config.yaml
n_layer: 11
d_model: 224
n_experts: 64
balance_bias: false
init_std_router: 0.0131
vocab_size: 9687
optimizer: "soap_variant"
lr: 0.00725
Below are experts of layer 4 (counted from 0) of a mixture-of-experts language model. Rows are named router (the router's row for the expert) and show model dimensions 112-223. Each number is 128 + 32 x the weight over its row's rms, rounded and kept within 0 to 255. Numbers have three digits each.
After each expert's rows: "comes after" lists some tokens at least twice as common just before its tokens as in all text. This comes from a sample of Wikipedia text that the model never trained on. Tokens count by the router's weight.

# expert 40
router:156113155134120179192182109120137154116136112197174131112106126118121142147118188097156098130184116064095098175121135096131117152109116099126103148142077111149101152138106113130199143158144108153151085082109085088122131097131011142116138094095164136191109136184136098144146161096160118103110148114112157132127137088077159166150106105107
comes after: "\n", "\n ", " MF", " Succeeded", " DF", " Preceded"

# expert 22
router:134149109175141175158123077174119088091101097102141070188115132142150089123100142121138125115141136077165181105139102142130163115114144129207157085142095117139176111121105160152128168136102133125112123113131134108117165059085127146125112094106164135162066132116081090131112157180141144123185180111131105122126054129045142152117110088083
comes after: "\n", "\n ", " such", "i", " one", "abad"

# expert 33
router:119160149071153149186108106080169139075164123062108114145098173117195073112134148113099117178118097144166123110137105152144185140126106117128144122155195150124112105128135129142128176157124148128174113161094137115090178056123073135107111085089200134111089149134108084159155064109117158140143139146149173158137217110063158174117117099108
comes after: "\n", " Title", " Candidate", " Votes", " ", " Notes"

# expert 13
router:138112135204102162184153168137103049102073162086115173164113099113090125113101131105131140132063127124163107139120131127139218138144123140089108128102122155118108098158155131114125155089133185159085150127073132152178075159110107152140115157106124120105148143127164109116139152144124145079114177128136108134127135128162126255107115133137
comes after: ".", "\n", " \"", " (", ",", " that"

# expert 19
router:120134104157102157183115146139124143116157087151143122110081156120105162117052097106140128150046103104110156126121171178145149121056134121183133094143121144097105130172105128122123148096130124110128131112090144133131128090135126129096101099097183124111154174149145169120119115104095086118100140183138175114100069162082146143180118120135
comes after: " |", ")", ".", " =", ").", "\""

# expert 9
router:103169135085135140095147128133132093050143152039102089126097120133074056207101135112140106105145143088106190121149109145157156118116117120110120127093127096113084086162134124160109151135111118152106163116091063133093102111149131136108080141117135145127072157158120121105126110099122106107107142103136162176074153087095135146145114139118
comes after: "\n", "==", ".", " ==", "===", " ==="

# expert 61
router:129137117155102130176085107182085033173137119124129067153149110126118168110095135120099130141104150120174130145142104165142111106142131140099106136101164126125100151140156148175174144109133157136214121136097103130149148095118153111161113120169071108147116132168140132110138104147136132098114143089092198155152075114158115146162146137137
comes after: "-", " a", " was", " \"", " (", " an"

# expert 37
router:106156167148126125178117139150135108117105133111123165157107173142079197154053076124139097163101107171176216130139087136118097169147111107127082142143109163137043079091095160110179189087170147158124132136096168137126086172118160114173139171095080189167106110153105132087065171038158157120088138149134112197060153169131145152138119132097
comes after: " of", " in", " to", " with", " on", " for"

# expert 18
router:115148166129120138144147199155135077097122141152107131135161152139122078144132180088144117117096127132146128150064129088176151122147108156101172117066096100085092098089134079120155146120107151167115116112035153196147102120067089127204084145129191182093087071143102123116153195117059129054126164196115141140135065165097059165104101124108
comes after: "\n", " (", "|", "1", ":", "2"

# expert 20
router:150130114113166142135120097061175163138133118168179160122098179095153104146198116153115140159094133155078078095109094105115148148159137127121153138123142117114157106121087099171164110212163102126118163148140161132153098159123118157112080145082139118126132083108214108167140145133120098144173137144177196166134110138138109117092172070123
comes after: " the", " a", "-", " was", " The", "The"

# expert 52
router:135126189255116099093133192180081039133153162109141151167135112116112165147119126081108168122154133136106144141143152111098145129142116125118132163132176106131139162116133145113129155173123148129151151099096144131168159172127174097147116124172102099088130094124088117138106125181119101077123142160103105096116123116162078199118084093136
comes after: " the", " The", " a", " Th", " that", " his"

# expert 43
router:139115146151144099060092142106145136092114105125143156098131162099183111139119152148143116142078149103151162100131101095153125165163139110199128102120107086085108135112116114167191110130122159097101148144143144141154094115131070079117067210098114135151128142107175089142195255119127135111187123143131216175150111117119132140099136086132
comes after: " and", " or", "–", " to", ";", " other"

# expert 26
router:141170152123126080177163147166095116159090117124176047127119142068130140129141113156173127164148144123146165148139096150138195130109131111136163134136117105120055113098153140109092211147133149132061111183105121162123134131136177143084131190133084121119115134116117117128140185093128130122111132122103134088084134065119094177124130113128
comes after: ",", " well", "),", "s", ")", "\","

# expert 54
router:137152115080132116139108150104139228128130158092126086112121073154166147160164113125143159151111143136084095118129109130179097133127107123109148149133128132109125140105129151124065140056170195111220148122109164134174104126125124134169056069112102111084109133137168177141083052071122092201161117115131162144117183166094143146100111125111
comes after: " P", " D", " p", " d", " F", "P"

# expert 16
router:122151129026122127104128037094103217187134108131072170132174148134111134168118172142098119128090073134106156129149150101122118128094126121087141112098150138157115152119158129104080136151165121168120156142183119138035164109122153147130128171123090115122169127102152108098111109143101065126111115107109178091141147156176132098106169198119
comes after: " G", " B", " F", " g", "G", " C"

# expert 28
router:129117170061132121134126152088142160126130101186098162104109126127175144113132114122127163128075099182164141088149098143120118125115161131114128147129137107102117118117110109067119088142131066104132126119156163104088111134100114099130171116112193131123086075141098113113114191112112078132172130159130201119178190146109134192104126081117
comes after: ".", ",", " .", "°", "–", "8"

# expert 3
router:153129117142113147108113107138110072119122114100142151115118156142137123128134156147122132123085128156160164119126126058108091135098151121149127099081142109098168114132128101153139093153105123108149180080177157120164089145109144164123049148110154176135104102094121098178153169149147103114141156219131165157148092135190132185099110118113
comes after: " the", " his", " The", "'s", " a", "The"

# expert 21
router:113113130058126105038167142086135085114107131192113137114135156144099148142161129123132138111151090146133078117126143122120069113176113128143136152164142082121134113116104138090099105071136064111162157114141139119133100136134088079147129175140161100096107152084101147141110177136135155101127150171150166114139130114084106047117140113133
comes after: " |", "–", ";", ":", " +", " −"

# expert 44
router:140148101192142113128177152082165136146106132228142165106127141131108126138162097146106147092135130085170098185128143142112099107152135172119151137147130128170099145148129115086169080185077056130110134120168113133057148206128110149121139128102155132147136107082126150112127177147150158105045128136145143163134077090101094119206142103136
comes after: " |", " 1", " 0", " 2", " 3", " 4"

# expert 27
router:140119103161107096130162127079128200089124124086114116091124107133165124099130144142149116138084098110132147133140132085089066137214120136000122103143129146157171160124122096103107131107192237120166144118112118145226134172120115162107108119120110124125141158130138127158109086151110106068141105141140174103120054170168167051079127122111
comes after: " T", " t", " W", "T", " w", " Sh"

# expert 6
router:093149126151171132114080095132187151107157074178106155128110148143142145102111098132142147138089143130139103079153112113117120140191165149158134143035126118127144091080177091153150103138114131125168143142159191151156027181163099173072082158076136166135122141111112094117155095168128108109174095146168107101167049130176154104098139116111
comes after: " the", " a", " of", " in", " this", " his"

# expert 56
router:103173136111144171116155138077188114141157173197133175108117152095160133101149137147168122144133139099149121113119131129171189122158124139115140119097118131131086114114093130104137162156149119148138139106070130129139145141144069147119120124044160111135122111135165087140158098097107110120103141204137115154102140128069143143150118175106
comes after: " ", ")", " Win", " 1", " Party", " Year"

# expert 41
router:124117153108111096123141125092134042101083111159116125171113129178090154127120118130163104146126160147132163121124103150102162152143131142186141119086073136119079087136101114108120192123128043124097069083185154125121081084142068185111109177125135098063114083172133086137114228115148135117176109181151169109144117130140089121104125120097
comes after: ",", " in", "–", "19", " 18", " ("

# expert 60
router:093127143163126113136109101077157080155174151123185113117097104142134140162105110112109176122130155118136143117111131155136145147130130136099151084096152095099129189114110104136151124101054107160122117115146119162082142151142105116097127088120222115159108109130077115153158149162127134172091134148126159170128067073061150164211148067137
comes after: " ", ")", "%", " 0", "0", "1"

# expert 63
router:126150187059149123171113139166132161122126124095124163147119137123097165109130180121167157121166116073143104117099135180101181109201113113130098122209146122152158126158109133107129166116114186152100097109168121098104165122122097123132102146185135153134121096154112149134126108079095132095126128175077094155119157138149152106111136172133
comes after: " S", "-", "S", "/", " s", "s"

# expert 34
router:143123144050140107156125091161146164127132157097148145147108123130079151161098133086118128111123129154118165129091152147173096118091121143109122122118170109174128142131164132121069095140128186087185137157150129119104159137118151132118091078144157169148111128146177066148132060116141119086109129104113180121108130136150130153098161131103
comes after: " C", " F", " c", " f", "C", "F"

# expert 38
router:107126130093163129175113161122127146137159139216112177064140151102136134092070132108155135101141110150128085121082110170129050129075123108174122108113153063092061126081137126128162080079121191135139121142095126121148144108082133125128093102100158140105056129112121101113148148081105114128122156154172195100123165105138096133116124120107
comes after: " |", "|", " (", ":", "–", ";"

# expert 10
router:153151097113156158213189108152157191118077147121144106159069110146131125109158144139153094108184148103170171150090118130127162116125131161178138100104138114147147102148124132115154126167168169119120108090149088161157139106139099146162141112099144137136117115147168101097150130127152068155111160120106146113141142135090153218103104126128
comes after: "\n", "\n ", " Died", " Species", " Genus", " Website"

# expert 0
router:129152108076127155147150107147156091156124180126150096183096170149071144114144120075107080108172103118097153183112136153076178132144159110076157111121145078177110110120093119105093147081075159132099138110126120103060141123113082128050133079093168074130047147138168098141152163114137114195109113061138147125122114089120122126145153152093
comes after: "\n", " 1", " 6", " 2", " 3", " 30"

# expert 59
router:144118163137133144084154154124141255122104137103161117142129108129149104093118110128122165127131165149128108126115131114091158136144127108151125157087118177098151158129126139132063122126111191111121135134100140146026108137147140061156140131112144126113138150115086144155127085132130152123145115131192063122124156118156105169130141105136
comes after: " K", " H", " N", " M", " Y", " O"

# expert 39
router:136119128120177108135110106121108164121120153137116173132136179138144137109120116139137152135098119092101079086123147107098168148186103144184119141164129112104142126123130093151127125164153114105176136150113131144102130121138152116110113230131098088121151137125114121124155255119167152150179131126111186167139103182180138071095138099131
comes after: " the", " of", " and", "–", "/", " &"

# expert 5
router:121118131158142120105156112087104172123113172116107105110135134163173085107175171149145122100126144074120121094150120135074115117179140126077128144155134116137171138124123123114121121151142106139198156124123097115151138176140179143172141188163114137105135148125218136134092100126138143083162143095109186132141159137156126091133163180130
comes after: " B", " b", "B", "-", " W", " w"